From a checkpoint of a small mixture-of-experts model trained on Wikipedia.
Size: 19 layers, width 384, vocabulary 50257, 137M parameters.
Experts: 6 experts in each of 19 layers, 992 GELU neurons an expert, 1 pick a token.
Below are experts of layer 16 (counted from 0) of a mixture-of-experts language model. Rows are named router (the router's row for the expert), up (a neuron's input weights, with its number) and show model dimensions 64-95. Each number is 128 + 32 x the weight over its row's rms, rounded and kept within 0 to 255. Numbers have three digits each.
After each expert's rows: "mostly gets" lists some tokens that are sent to it at least half of the time. This comes from a sample of Wikipedia text that the model never trained on.

# expert 5
router:157158113141166118186176086107127077116138156112126092071115133076161153125150153089150125140142
up0:180086086152113162131159123171153163135107124170113150098108128191104093109151105149152144173146
up1:145101069131129134156140237094132085138150115092184131123154045125099121146108079084144147141179
up2:087103142155168111115170107099096148056103104183114067166052140122153103149120075081107127245197
up3:159136106086156125090136121063072133093126134133105133079157071129113136135157102104081127139081
up4:118160149085079178063171119136102099049129110093064179124115154146113129081101088113124128098127
up5:109119113102162108146133092050079152106114195131128113098096153161097172195135129136042047132147
up6:176154143166144141116128118116134119081135132120082129106130123130132095126162079102145124105130
up7:106087152147111160130170081153145180149178116103104082083121129091164116167121192153125077118122
up8:148126119111089158102129127124111117088108116107132192111146173144144146111186117100127145122150
up9:106097176095096174097119154146065108074188158154104212143148058112146136123130159112116119111094
up10:141162138155145114107185130160100070136180108094087086164123150120146156142122068163139111170172
up11:135162154093107129146123071134082160181107178098145157157161149097155101142134109135092114159165
up12:084091146167160095220083124159087116111113193133113169173145092153185152080107154207088168084147
up13:109075136111152106098129155158122160148113098098106126119166210149137105107132132161123094079140
up14:060132098087132098105135161056077168130132126116191114113187137122119083133112101126175153096116
up15:148118115094081098165133151100151121147126148099130116148124131077131100098127127093149134180136
up16:105105160112167139161175069084071158161159153097157114152109150122186150141128131092131140161132
up17:123153122125125071135207100112101120096131163125119136100092174128149050105091105169140179140122
up18:163143128131132115096141111082155106098208199126144119097066150112091126152168082191102149133089
up19:161052133125142067157199098188116047091142197152134114173144114106130154114128134117095105078159
up20:111132094138154091138176099042069085132150111108143119141179145150136093162156112112138097172090
up21:176164148055101081151159116093102104174119120175161107094167139131133109163182156097139084158102
up22:119113161152117168146111125144055149117127183094150062135132108120099122085149162076070168119168
up23:106148133125153163119101163180124143146076121139132106137145190084126143128080091163087120198105
up24:107168094123150138070107112153133113072137180155151134122205145124104114118180110140087080145166
up25:094148102144094112119218079118116147148129152131129117127129165112147076147137123102098090096146
up26:085116132164173103134193099111121192114118113166090130181193169101110158093111098163173122124096
up27:081094113109143142145212128041060145107170162122159141148156134179139109136128094137193114157118
up28:129161167112097133151126174127102200071098172195107123122101141102134103164099104155141174122126
up29:130178057048080120098124105100157125081137127117171142090117145111139189118112063160056122085103
up30:140141191175135100127164166174126098096108124141121134187169105120082196131118103117136133094107
up31:130158130113119146160111092152141106115121115107118161154153075134114112150080110078119082131204
up32:075144143117175084112198147134147097108117145131072212141115206166111076077137146115113117109123
up33:100149102102101126149076171121109067146088132076139142096088108142123145092184124132152133159136
up34:153156134093082136109113146152126099145076126134073059103131121119111098108168126148118112180143
up35:115148096176153176124175168149102177083153138182115155107192180181148146145106122142101161209095
up36:077145099140147134132176095180181115133103156170169106088130122142125164118132075102118129140096
up37:147141060176097074160200170100138190135127089116134186124126141138087095105112120153114161214106
up38:103139200140148141151108065110073073095164106171130129120089085102205143139127080105158125067105
up39:109102106122157134135077070155088129117135159182079181141063172132108142114132087088103118108137
up40:085160137152161202190115102122196157095157116168119151131149087152098152153179116167110151118148
up41:068165124086174129167149145141143141124123123142067092156132123128098060187122154164137072164108
up42:131112116144070041116144140132111106164128148113155171133163119162142100110138104121098138145155
up43:140136158118048151125098134062080181127153083135085137128093040124101163142186124125126149102157
up44:136161123104138103113187175190140096096001130093096142155122144123107153109142139148060061155106
up45:150129155165139155105130123170124096179074101081133072092111172145119107107114150128116099161169
up46:097145127126116093102110167135102158125165189095127155108132126154121140099104109165147171166106
up47:144144086177136086125180139107179079127195166145123105080127159234101088153177130148171098139123
up48:129165129151168087118164170171137119137120112115152115134168177121195203166143089093133167068134
up49:171111100147123081128133156116145101124103145090129126136165162154161150116135089144135181114151
up50:087130127077070103130151172112117095075108187158168109147127131126115096149131093158130154128154
up51:132128117126100185153120136096076098082130117163119139131155079113122169124154143059168063162140
up52:128179142145198129197187156109093152169099160076056153104198092144137087137152132127091110149114
up53:128163104120179132181090135120102202117111148110107066132107106127159170134122165137102067118109
up54:108115181113112111119157105156143120100094098080106113073138152134192119108136124112131093114114
up55:193096099133135041127148090178144132124083105185163111149140127112116139124150127124101102123147
up56:128087062120135183217182103159180124133149151120176142116092106097101168133114080130039104099109
up57:126112133086160105205152159138136183127086158121186173162152141122136097120158100083158201089110
up58:136152110101165161167141146088140096148184111114071133141136087071119131137109081172125149112143
mostly gets: "\n", "\n\n", "==", " ==", " ===", "==See also=="

# expert 1
router:149108139125150145203067082143116085128170118151104132132157104109124158141122135135107130124125
up0:054175178181108145084142088126167098155110150109142064102073120101064188095129112127129171125112
up1:141076094119115120147107128180128172144083070119153117106124108109168087134128156164173149112118
up2:102160108102130102161149163133043078178128098138045135132137122096122089129116138195163099174085
up3:072139107100154182156124098209212108114163146130070130079168118117114155084106118183147094116173
up4:111076129115119145131180058190087135157126140112255115141146115086128158107149116104128162124062
up5:095100117147128100143063123134137167134095145136142105069151108149177173123088141138135175118140
up6:128125068119102148075055089125095142170106154135141073147150111156175120148192210124084133119165
up7:168207192144162065155139192106153151233115123128150091126130123166105157142174142144155106100098
up8:096154183114115139157084107134174121076114149140098122145172137130113163095142114133169097082100
up9:103109147101080095135136143156115063131144100122090110117134118175165176101167096154162089126107
up10:136122090057147130124176181077105108148143125232159134116179094105158163123090188104133158104114
up11:124114197127153068162163143155081145127096156096093104132122099124133097156141130180101111092163
up12:124079096105181113083098131143120104155130129136143109120141176141143072108098111158186081145122
up13:152113131165197120078111159143065148104163038141146115128127189191144108148111118106115110093085
up14:170149036169099122138162104169108183092118159111169141119091126099123148123173054063119143147098
up15:129116129146088126160133151109149074184159173167116139159138077120090210101109106127127176147096
up16:162145127189114064098134212159117130142176112061100098085116152201088109148127145096114134109070
up17:142081185119140146136156141187158172137125040108145177105136097110092086130118186115135145103073
up18:116133144119171125133168140044082163129146112078114130140142143139122120178059123095112144101166
up19:130133100105192205090105162077093110135149119115120148156119154133143093131134163107111077087190
up20:036100167079090185150132135175095171089167170131108094065144142131126091114079134074168082165159
up21:154072091146141167138106146089091110134200098117116185142173066081122172174147086138183090149096
up22:114169115134122156133114151099093110166091158097089110143137167080082082141191080166088089142159
up23:114135112088083162121121130132082069113154123122129210141124137123119156073085127086115127136173
up24:098187088091164131188082156153121141172183106130182169067167070159142175124141128164107058139092
up25:131105133152177116108148086187094054124063142129095140108133156094166104074124133148109112190119
up26:176131126133090159123129175173104119142151109109077138204122143145049158142092151129159187125152
up27:155119127134103153151154113170182189173201151115100135100154114080164122147080102123133097081122
up28:147102177101142142096150060111058102107129115179127084196125139165138133134058109095104154072102
up29:098106094141147166136116160168207067135096129071118088140102166144127042133178077108160085164093
up30:087182142170133092155102142114141103121120138179087173114122154159134124162144079130126121094176
up31:138127067117105115188170077124134154159094157144105109109155138151130140157134148131116107068151
up32:188171163158173172135153142205111140097130151174107181130108085144146078208124121138154123117135
up33:153132124157146171129162110164112119107137089083167140096116114113117137161158143116120158093141
up34:153143149081159119123134063091165132114070120146150159118181091171134121220101156116119111069095
up35:125150171129115074103077128179123136142142086102189120162117112152060061074111062101061165163139
up36:159128090132165131162201111176160107078175149188110128103070155152100142068131095121152140089137
up37:166104107135089133188114137102149135125153103119113084150167138142174156146083147121128061168091
up38:111103104092093129208110108182099173164132043103175145063079146101143142125105195125087104168157
up39:108123133162105124141104152114102137119062138139133130099119125153165107236110109178148112138137
up40:170155143184111170139100205112090147122123153076129123106093173095111134122129114088119073130173
up41:157085133109100148125131142123164187138147129114128111155111184171132163128093114078154096179182
up42:151161148102130185116098141098112134181171133125145113073141180138155166113135118102091144177101
up43:187171107106148074162115143164142153145099114183122154101129087127079176134099113074132192123109
up44:124133172106104135172174148051083122136128121167118124113125134069117106124157102160105168148158
up45:166118137129174191135120192147066087177144117149078071118150110137186119130123150086134174130122
up46:095152126175098174144129135149134140127106121101062134118113145127116138089151134120127092106137
up47:088204077102158113103082104108184099189148104164111079124191147158090148126134130068059107145130
up48:160152127149086089107151142220133151131165112129131088145092079200159168153161096086126144186088
up49:113060156152090160108121096123102053091152104091119193116146066215141150162097073139132109114120
up50:110158097148121160158168123155206102142146183108137152190045167104134124104154103145156093108136
up51:203117108193131120132111167109108054119131151121123116171143134152137162096133141143087193173070
up52:113142149113181109187142198132124072136124154158150166119119202151115119124087121155171149118122
up53:142110098195092066207101149121074127136134122064114128105107131075092149114129113102130099171149
up54:186178090145099144150137141143131171149118119075111075114123140155109142124140114156066129115129
up55:112146134180157121184157198114123090099154145164075122106134086147110138132095152064173124128195
up56:139158145131145103148142111255158107119162121134102102112109125111093123166142157140101136087090
up57:070154125168179128127074131111140109117165155107182079116066185187164139136077144141134191132169
up58:113170142176161090138079208123086134155162141121119161130155157133133178119084148127079133142125
mostly gets: " |  | ", "% | ", ") | ", "′", " / ", " | +"

# expert 2
router:119102159116195129168174191119100131102066108119143202100154161092186186046130132104141106159150
up0:142114148099105103104118158065148137146108114147083178140132138101119089137123157108177115104147
up1:124146143057105098099138150083126112131101164118156164097102108152096131152133141066096093142115
up2:144144188079146071129145111139139122126093181095160177053131135118174117167142052209151115147127
up3:133131154111135154113125151156136128084182165149143140167145174133137126128154128110078145141114
up4:139124105110130107159157133149134121129102148080116204128132137154142121139166172068116117118116
up5:153010156088113145088114154123171130149144132193107123141147174141151167094163110167109106114091
up6:133067118104171175162152125124130102146100148092119089160111119194112182053093082098152141132136
up7:142167113102091097083174161104121145140118150153170173110108157131123184106121117130142112183128
up8:144142119081176113128143116106098140174117150122173175137101120082122116199134067090171089092120
up9:066134194114130153137143163177120136123119051084137168095082131121135187118134120107147180090088
up10:102151101112152151131150205127138173154184174177118116129144125124170151111130127095101129168138
up11:158127152118141122124143172139131139114115108171180147139177119090145164113142114058105125137094
up12:112125103089094118156123135128094150145124120119137155106112077137137138079143097126128156116091
up13:108090125142090129180123099146165098223083099147172083144129144140118125103130162149071147158146
up14:137105099104126108114175128114122130116101187184120146171127144095141139128202153121122101139128
up15:128114113124186197104198144072208070147134103132143170123069139164160152126098125114131137164115
up16:178098112061103152155151157098082104128177123190105145104115098117073105128102023140160120163137
up17:122081171150082115102139148053132104150183054138069094121147091164124143136131122083127103139089
up18:093126152137144094174100146140095109143129162145160148120163123103179104175134105094089115120171
up19:136149140074196146178165181151116070099066143101161173098114175172165112121156121156116109107113
up20:071085128070111154137158174093118142126145127135118100134122126109146062111126061133140099122079
up21:210152104120140134162139172062088131123074061129102118101175127106152103117190111175200117133146
up22:121140099112175163073053131165143145147099153162135197133109132153153155148110162127096110130157
up23:221108127137136148144143145126132130171136112108066149082122138089119082141123166158085148091127
up24:114156140152121129158136171144140168158150117112205148121154084134133092106147154162113081155113
up25:170110109148131094187056144062154174116162130167120149145080091077171102138083115132060087137141
up26:083159110129140197138128171171109106149143115113114195095106119055187094127096175120114158151130
up27:134135167147124104156145158110176141160106150156142103045126136089192165107101151144158141178147
up28:158158113097158117144152177068170126156121174101105142166115125101170145065105123100127108141105
up29:102090141092160229126119140153127145143132065181137185173195116143132135153124126073084066107134
up30:143143165155089135116190087104110150146091138095137140059112202082151119131118150146144149139074
up31:111119173205198150088125111082151167156085178133102145125117152100118143110096136200163115139137
up32:098118146117146126116099111134083125172119097163110144115140110153150063133047102089134155182116
up33:138163131094138169108108139064090144148079104157209159109130142122202190125069111123124110142069
up34:076154156175086162065131150118101121073164165067138138086153132164145095118135081115090103112213
up35:093142156114118141213108167136147118194126164136086126109123172148151122138154114179159093147118
up36:167101151171137149112161136113077147117165084099119153171109116124111110084164092163113164169146
up37:124146085144172099143151080136116183124130123192152128132155156107183133149106173174177098140122
up38:135099127168137106110124100111162116073103145154117155141151059097121143083136087076103118145164
up39:125075111109096117167107191143148166116096134155147155128126142101190079109135080161106145119140
up40:141138161091221114114137149130108083090107033133102148126137135158149095156156113067124162109085
up41:106155152168181168179105135134125155119167127096134094147100085106129148120076135172113124151087
up42:175133096112133113091158166145084149118180137146151126106092133190059098132142135120117131155169
up43:104094204116155156093129153178131140195154136113106158178217144155115121151084102113115151167133
up44:146160154170163173190130184114081116121086105131139117166109129157150188167111127121127117162138
up45:175066088177106128139121124105137087162108092141082100147162114121102099149167127148110090148107
up46:121180117117183110099140150123075059083071144091161188180173132151120133107125158111126153113104
up47:169134162138155199116124186106170101101144087197153182133149072150137076068099113132115136115109
up48:142207091109135186119135163170131079135135100134152159106143115120159177104164117133148102130136
up49:105061084127129139041149194102114116104105158073158147210107117119132129096185176155085111151155
up50:115072098137128176091113124146101081067113118169133136087095117143162145111090157056147154165119
up51:163101166102108139127112084116114134099131187048090172139145141144141058077180126167079108140142
up52:164188167120125128127190135108044154107171102051148132188151078145144156164085163107149106106155
up53:136105101124169110130134176117137111162119109137189202129046127109184100102133091144115211127142
up54:075167146113106209158126157122122134088137092117119073131188136188120082110133079074079105093164
up55:125090156103105179106143127124157072136142099101125112123152174120087091108087141179184084187105
up56:106136141144108130115095125049095156129144148137092168087114172123137122135143162113141125131051
up57:149113125130145138144103142165165124128117170138105193137220128156157168088135200148085070099153
up58:128079135093128146169133192139089154146173144112155109102156166167166077155138116129052109155143
mostly gets: " (M", "- D", "- M", " (B", " (R", " (P"

# expert 3
router:131114086092112186132080138118127101112072133155153091071121019142152105118128092144126127100048
up0:142118174138164247182077171118150081115107175102156105124121103073132133165153101080087103133131
up1:122104113098123146134125068122159117145155129094118144103158182134156141162134129163151177174094
up2:133099145152126194126146110071132140134122147157104116091151106101115196122072065173112132124161
up3:098105131055105132123106092089088123141139115110150131104170197103089101121133202116141090149139
up4:140178146117092121180114125087122138101121078096128156062081090060140116094098095099121107133091
up5:154123132111205151171118136094130068152085138090120074124177095109095094114123089082096163078092
up6:148121141202156145160081148085181102127151169114099103150155116166172159113144119082088109159203
up7:120103112150155143164171105096186127120173084184189142145125091086156065153120116108084070089129
up8:119166088116093145110095176127104128169108111086089075144115089133122085132142173125140117150074
up9:144136135143124115118132096135090144133128144065139092113130103133172117086172117144082052110147
up10:145122139104190147148117086116124166123181086143141117067172124097139081105070138102130141107154
up11:096116121159100097141134055117166093119108100141117150118167148055107141076132111131118145119146
up12:144110080076128142144103105210062181125126123123110110143104084156162149113091100111084156147148
up13:072126083099099142122081119134136154160074164123085119070162093172170101121166143116136160191140
up14:134117117151089108117115097162145049115080180117125170155167142136175122115093112131129113148088
up15:110089111105176107138209153075128087163150117059093078099093142155214121163122103108077113117154
up16:117113182136175085138148114064106162106148131143144080189164140124135165172146151089124091144094
up17:138088086098130179142133085097094106088116142135143128057159132171193156159165122136174087103151
up18:162095092094146084112159222180142081101091066128138119082111144146122141118089104096181175107149
up19:134074160069154134115156177167101135143087118060130140084141101102115061150092075083035171139113
up20:192144143117141110146076128077167199154124147138088102079157108217135146086171092128138095098149
up21:165184138148153093095137104123162107134104154086166092121145130112103107152160152122161115098060
up22:111101136151127144166175063070061093167101097090090120152112088098122161161118137144137127146109
up23:138125138081134113117105162149072064116106102137129089086130110115172161176106176142184133122097
up24:177116108100146149152109119115081126149154103107098049083141107110171153147113135163125137068154
up25:111151127087165203139135110068118147140150126084113165171125162151200133107153102177121139113091
up26:064154113132140187106095176080110144084133130117146164116210108135176102088123137105122094117107
up27:166126072124077162129152147077105133136104190195177150129152161176146084188129161106116145117084
up28:129132089122124171133096110067154127077137114180142139157130092098072139176139137152119132071070
up29:164171143089077129070082193186099135097121106046127108085097097092096095133158121094181149146151
up30:135149149141129144145084072149133121092126181155067104088134123132150119097113173176134138102156
up31:129093124112125183166106118158164097154159202143180133097126144158122066143142089158130120100112
up32:125134086127141105136163138105105121153103176100146155108190145140159089106144151164091142104133
up33:088100061066082136179154156073021136177197149119172061138164074154180100134138103067124133123092
up34:149139164084049121248088096156107092106137148165173124150104131123124150185098118125139190136179
up35:129098161132113146098131117176097111066093153134154082130133101122162102097140119111121151147087
up36:171148096099169136113116129090170103120160095135174138143134109160154164105090115094158160148105
up37:123125152156115158155125116101157063139120136135107100095140094124172146169129106097091100122130
up38:164127052092125125112152104147144085103176180104103164140106065133126086114131105173130173109167
up39:154134094051079162147094151130084078174101055117157118179123073180104141168135103075118080142132
up40:167142164161156103086126189172121122173159165167098086089159118108119129145114096118112147129088
up41:107131152120105128123149090138084130114177152097100111098094160127091113083122142164201173183145
up42:116167155152071152203142171057139137107181162135146142131153072118107083161134101122091067123113
up43:132116120142139148142111160220111188187159132120146103081151110145128098087119085097135144123109
up44:223132034110165090121118095101062148069123142093126079133154160090180151088115095123186098157093
up45:094130123165108105166165138138149152171202130092143138135125137094150105129135118094143157178168
up46:140170122083044117113124093136120103095203102173141111126134106126156202158135147190139172163153
up47:111124155175096103157094117175108094109154141129155088143136121060092100105129094140109152143146
up48:061160154141189140141071106126072111121114179044074102137100124142132114105070092101136149162117
up49:095204135116140137104148148142139044114158080136123136156124159140112143141156125139183163144135
up50:149156160187114145178152106097171146162186108132163134148152099165113121177102193158200100106093
up51:100133101124086099149059118139067119131132095089113140143186094147103153127142165125138163192139
up52:167132130132105208154137074165158164168154092132135129151156147143130141149084178112114136092190
up53:086086144132111094157123134142101041133118156202132092137099105153149094159096082082108115158080
up54:094113138163146061159125107155123124155136130132109089121168062064145170082107094132124123129057
up55:099135115099137155149162071161172132181108100151081160134169096127124154124055083149067166087114
up56:098181095104146140127117135215151110186138125102141108106131178113170100110140095066121073149111
up57:144081088070126174176174092079098107122122142153167119124141143137162097175145084178091131143153
up58:183094131115219087080139111175117226089118159124103114157162148135100122079130102113118139121095
mostly gets: ", which", " who", ", he", ", who", " his", " would"

# expert 0
router:200167166165080135089085111142146094121161150102138094100117157162085178123216113167118166174149
up0:102169143145125147106159150081133111090142117126132146111211121160197184114137105164136097107129
up1:126144117085107066094117070071141171165144096084126130088133127087145107130148084116142138143112
up2:110174176122105179145085109162088136089107108141147135154148138142152129111168122066176162165158
up3:108146149090161093099136112053130094123194186113156088141098077119120230171119072108134169090127
up4:180164175143132171173109106129159090093142177117167095107089127123187198167085168124154128147083
up5:142135140112180140179097093160112155158096138113143137076090127121077125133128165169159192125089
up6:134108169135160156130116093126121118145162143120201112126140100143138121172149061172136092116193
up7:136093176152135101095117134150147154081175174136151174127171139165105172128159097151104136186199
up8:152161078072161152046132081179048053115120143137115109118144158099070136133114094134079175114082
up9:091144187143079140084148087117090132115149136146125091137141164093146106132206081112066200147103
up10:124143142117137129147159097084126174068121116085111137085091077125115120096130178111062123116125
up11:176142142119140101096145175143134158138103114177143181113181123129152084133097084156176128134145
up12:123103169111100193111141164152145112092137163088147098092137058087186105116154148146151090163096
up13:122132099163153164146092116064146148136137173178171132108193168134104080159122085132055184171117
up14:114188182092079165137155146024050077089130201135080209104119098137132124176114163138116071135119
up15:175123135139126086102157091036087148134104124176170131149084074177157130154106161161069089130143
up16:174174126128158132137098118119122196121152119120158059092129079157123173111069163148035144109131
up17:136169069132128183097156098153097122131112164129108083083139117110145201138179140125124117159167
up18:093087135123109209130120028152157121107131165121152120147123121079137161093099129129126086184123
up19:115103095157089160174087088177140090133084174127064097095117115161080105133168075148152145125188
up20:143132181089108118096117150105141055177213148130180140157162176147149143134145084112109082091096
up21:092136149112120156202152084135162185138129114128170066104087152127104164150118128164085134200117
up22:129142110102118122153123114139122151125092216128126131128117107112144093195128102191161033114133
up23:163140098111194118056115100062087125149124186094098109043117156092089188141204127144112147142140
up24:179120116194091126120084100097165079109192153113112132155189124204128163156115067127144102134199
up25:089112162109092183137143120113150129116113212160097105159132126108167126168136167106086154142085
up26:128134140162108130146139118089104151129122110071112073086084076054139064120140138118135147147102
up27:201154153127132161084062086131113151169166075074170175104165105144074136152158148156145129133152
up28:098127121133147084130142088101115106180183150110129166157124155149097098123216140127079118144124
up29:102152122095164154123157144161111152050130128127112081174160058203137108056125128137162080084160
up30:103165118104158167180071148118125137194123147184093149168136182128144144128101143104145116105111
up31:150149112090120113123062141057105098166122103148154114170157172149158123201207082146107085089162
up32:167138161127105102119152128121158118149182188169179138130117156147128043087088132148073114124089
up33:167115129118178122166128133102033117138141128115142113165219097124090164084155105137114152136148
up34:085113145115079110116151109176106146147155056140132157104136098149176183140184143126104177107075
up35:142175146121191121142200122211092150081079102145117136095099186186106131121141142114106159113163
up36:143171090112142124145114069083082107137203150127126117087092164203187185135138139208161105140166
up37:172098157112133148175106163109153083046083119172087106141101100065113085170139135117127099173130
up38:154130199140156089095174142087090146116102139097155127122159098111139230178140156076165140130145
up39:140169098048099108140131081132121141150135204109135098128120123154150172106162105105100130138083
up40:213127116104124083192050167150128145137128197160091081141091215132124096153107107126149084107116
up41:143123082115190118081139165164143127166086058071127094081184179137154134182149137167153129157106
up42:109122085111092165073100165084076121069125083102119116159179112154156105136144117095125136168090
up43:144136089102136154123129122149131139143101099129111121156184115170139132133114123185125086118109
up44:132114073061089156140089147114125143110108128095112126140114166139116126149173081154129054170147
up45:098127120075176148041122096079168110117146133125137119106133092104138154188121115132055129168148
up46:187176198136022065155132088147072149108088159165175145161158133164098101155141112095104122168069
up47:128139158111101132129128140146109136140142073084073112127118118151105131104092117156105191180153
up48:190064194129145174122099092134168112131101169088092114151078147135085089119109134103116093190109
up49:155141137119115068087107113085112093168148188169091166101064122126115090156160144092162083169122
up50:192140175140095121154139073061131103145134081171134112112164134111168160163110122106149141188094
up51:107149141130118140113126089081115079101161148086088119106131128195154100167166110123135125174078
up52:078151122112110130165123114127169065084178147112150104101077082117158117107101140187067180090120
up53:076181083117127123099113045142166132088076137102119119148186103102108118149115078158142118112150
up54:112094152130173135062118097122113087109163125125185128144154158175115130096166144193110115140142
up55:130124148177089101147142133076126082105083089208112142189067126092086162167171153185157101122157
up56:165116136090081101139081164121173141191101049096168134204128174185193116124100142156128026141099
up57:115142119200121095089114122156090134178106129122142100130099161117157127080113099098110111177092
up58:117173146142109105141134172105163089163115139214127135127109136129151065126178088120121111112102
mostly gets: "é", "á", "š", "ä", "án", "í"

# expert 4
router:101152112146091118153173155137127147114141134160124122131129122085141067142106122143125112092113
up0:214133163167163116146159156106105120193080140120096077092142121161092107100136163127081047098166
up1:113117179133128106126097172144162083107090085028169086099133198087183131153116104092080149145142
up2:118159096069147119115183135075103127080131164134136100091145156119139135177141135110063113104131
up3:175174176104087126162151090108109162129115169130122139110126114165110133177136163231138097162137
up4:116094107163167132131188119097146117080145143100147100118166152111161134116117154114137144131123
up5:170124189127083153143133138135127082150095140131067161119166082097158084166157176130150135109143
up6:127124105156129130099113126114126101132120154098162194156152059116196144135128159173149109150181
up7:146126128069162093134125106160084140145052157109111159190139150146161058145121125133081158109148
up8:137087093146114188147123155094093086147086112131093087120113112092078081138131122109125083083140
up9:107080153123111140135048092085126133091162137168143126128158140114166087129178133055161141162148
up10:153173098120105136142122115125222134165086131186113146129137094094127125190067122110154128140130
up11:160154172145160093101192138148104112125128192043131130108103191119170148152148099120103139122133
up12:133136091103112112182057144186065137115089133150168150119136091128108169151119152130158151130183
up13:172148164099101114121103155104039045108132154104097146154105092128148070111152073155116133132130
up14:138105153153094155076127129167094129142104139108115185122052159135101078141122091171149079122135
up15:088141191158118159151179071148146092176105096129204107101123137212080119122172097115134123138142
up16:140127107125120163123100099104145149113122132093121082133127142130146124198096138120101117128160
up17:148151075127141091136110140092157093106151146114097054169134157153136165148122112149157162104137
up18:106110139076070048193125127123107071134119065121094159132112146179149189097144151143145086079085
up19:143146176141171145069147149180118125108138110234106130182038163180177166095068171127133118125058
up20:139213090135054106113122170178108104117148141163173133107074052095129120170148136142164089153138
up21:104102116116112139094107151157117090110141119135173046138172144200186068110139122112074128188062
up22:064167127136142089182086134136214132141091153166174156156106102144115156160177126120080106116089
up23:183123132089102071090139150103137137122099181141098128110148082127145112105109066164123111130107
up24:077157062086146179131161120070107139105096156111112197160151114172137140118120154172150109189126
up25:145093109125112090159125113149122128112120186162181147124117129155154143119158113147159062126115
up26:124127163099123184182209151141089141139118157152169138158070149178166112144048120129058140105184
up27:105107142163178143169131133212197133144092202182131151165156128113127091083083141131153150137181
up28:117185143132158132172123178118179117173133180169123152099082145119120033170140164162218174163092
up29:104108158138111097126134186118099093143159116135093162129111133148130175081118139133146155085162
up30:039174149127148151154134144117179142151128182126167140116107120120143094164133160115141149113113
up31:096133111076081105134134186133140187073115169116122149115140123101133137165152098190082123129137
up32:170139153091113152170152152137101133175128111084145124142163109107163099117136139102106219118085
up33:144112136123126086102162107177143105180160197109134122151134123102116121070198129165143154117132
up34:075097131144117140082161149117141144219100123191087124109102141143082092147198149095106166130143
up35:129084117132100116134181118149103135103076131138149122083099176089120119058103102199172132114143
up36:139137099078138184146120171149114167107122065145110115156119146149140147092141155120088117143154
up37:095171134144154087125107165185147129136163103153126129164144121166126094143135124115145123162135
up38:152139128123170047109133146044111097128080105148143093104077121123145179118132118123136133136091
up39:141083107150104124112141125160180074076112162155153124128106111196148034123143135127164074138103
up40:122141079149128092124169179056167099099047130172176153131076140110186071188110180101138115149114
up41:150154105117134107085162144110166132110138153141163116143152081070176097072153135093169139124116
up42:062136140116164221104198156197130128072074089128129145061094106159170106183195132087174157140102
up43:045077134163092161096056105111087081154132085181131093146145109096133058124139035087111168104125
up44:178200132141149127125129099168078119073110153155139142095097147165136122117133129244065165145131
up45:109098088128112092122063124126147126127136104144141174169118184084098096145174094160138115154099
up46:061174084130131124142055128125161098089173118129183175143124154133167119104117152139137083112092
up47:117052124114099185088112194160126115151170129151154097075122154192159096171107106113099118130121
up48:112171145105173076143134108133162211148078098165137096150100116130154089196101090103159077087156
up49:131117155151096151103101124176105163126103049127108146146113190104153099139108140119152173081130
up50:107142108132109168098122159090055145148154153148087115154120159139117095082196078111093124188092
up51:089101139113155094156171135178058087126170138184126178119132121172138148158123150143173126178144
up52:107115106133109127137102174060160186134133140121109143181133094139104106187152173098134193193108
up53:122000155146111125159133178078102095126102128107121096124135089118143128130143130126134111146114
up54:176116174124069142163130100196130109122174088087111093118120114125110123096160057124062116117174
up55:094120131108133105127185069092139149118083064118135072145123092054134129112108120104169102150080
up56:112143116105096145084187136062138118136135163113192121149173096127110082124129152155145121167117
up57:100169133083156163125142104103124172118148159117109136136129126129236120187122075196087154110127
up58:046135163151129093139155127136104170126097115097142156183158143062142089126133124143100112109175
mostly gets: " South", " RC", " London", " Town", " Football League", " Michigan"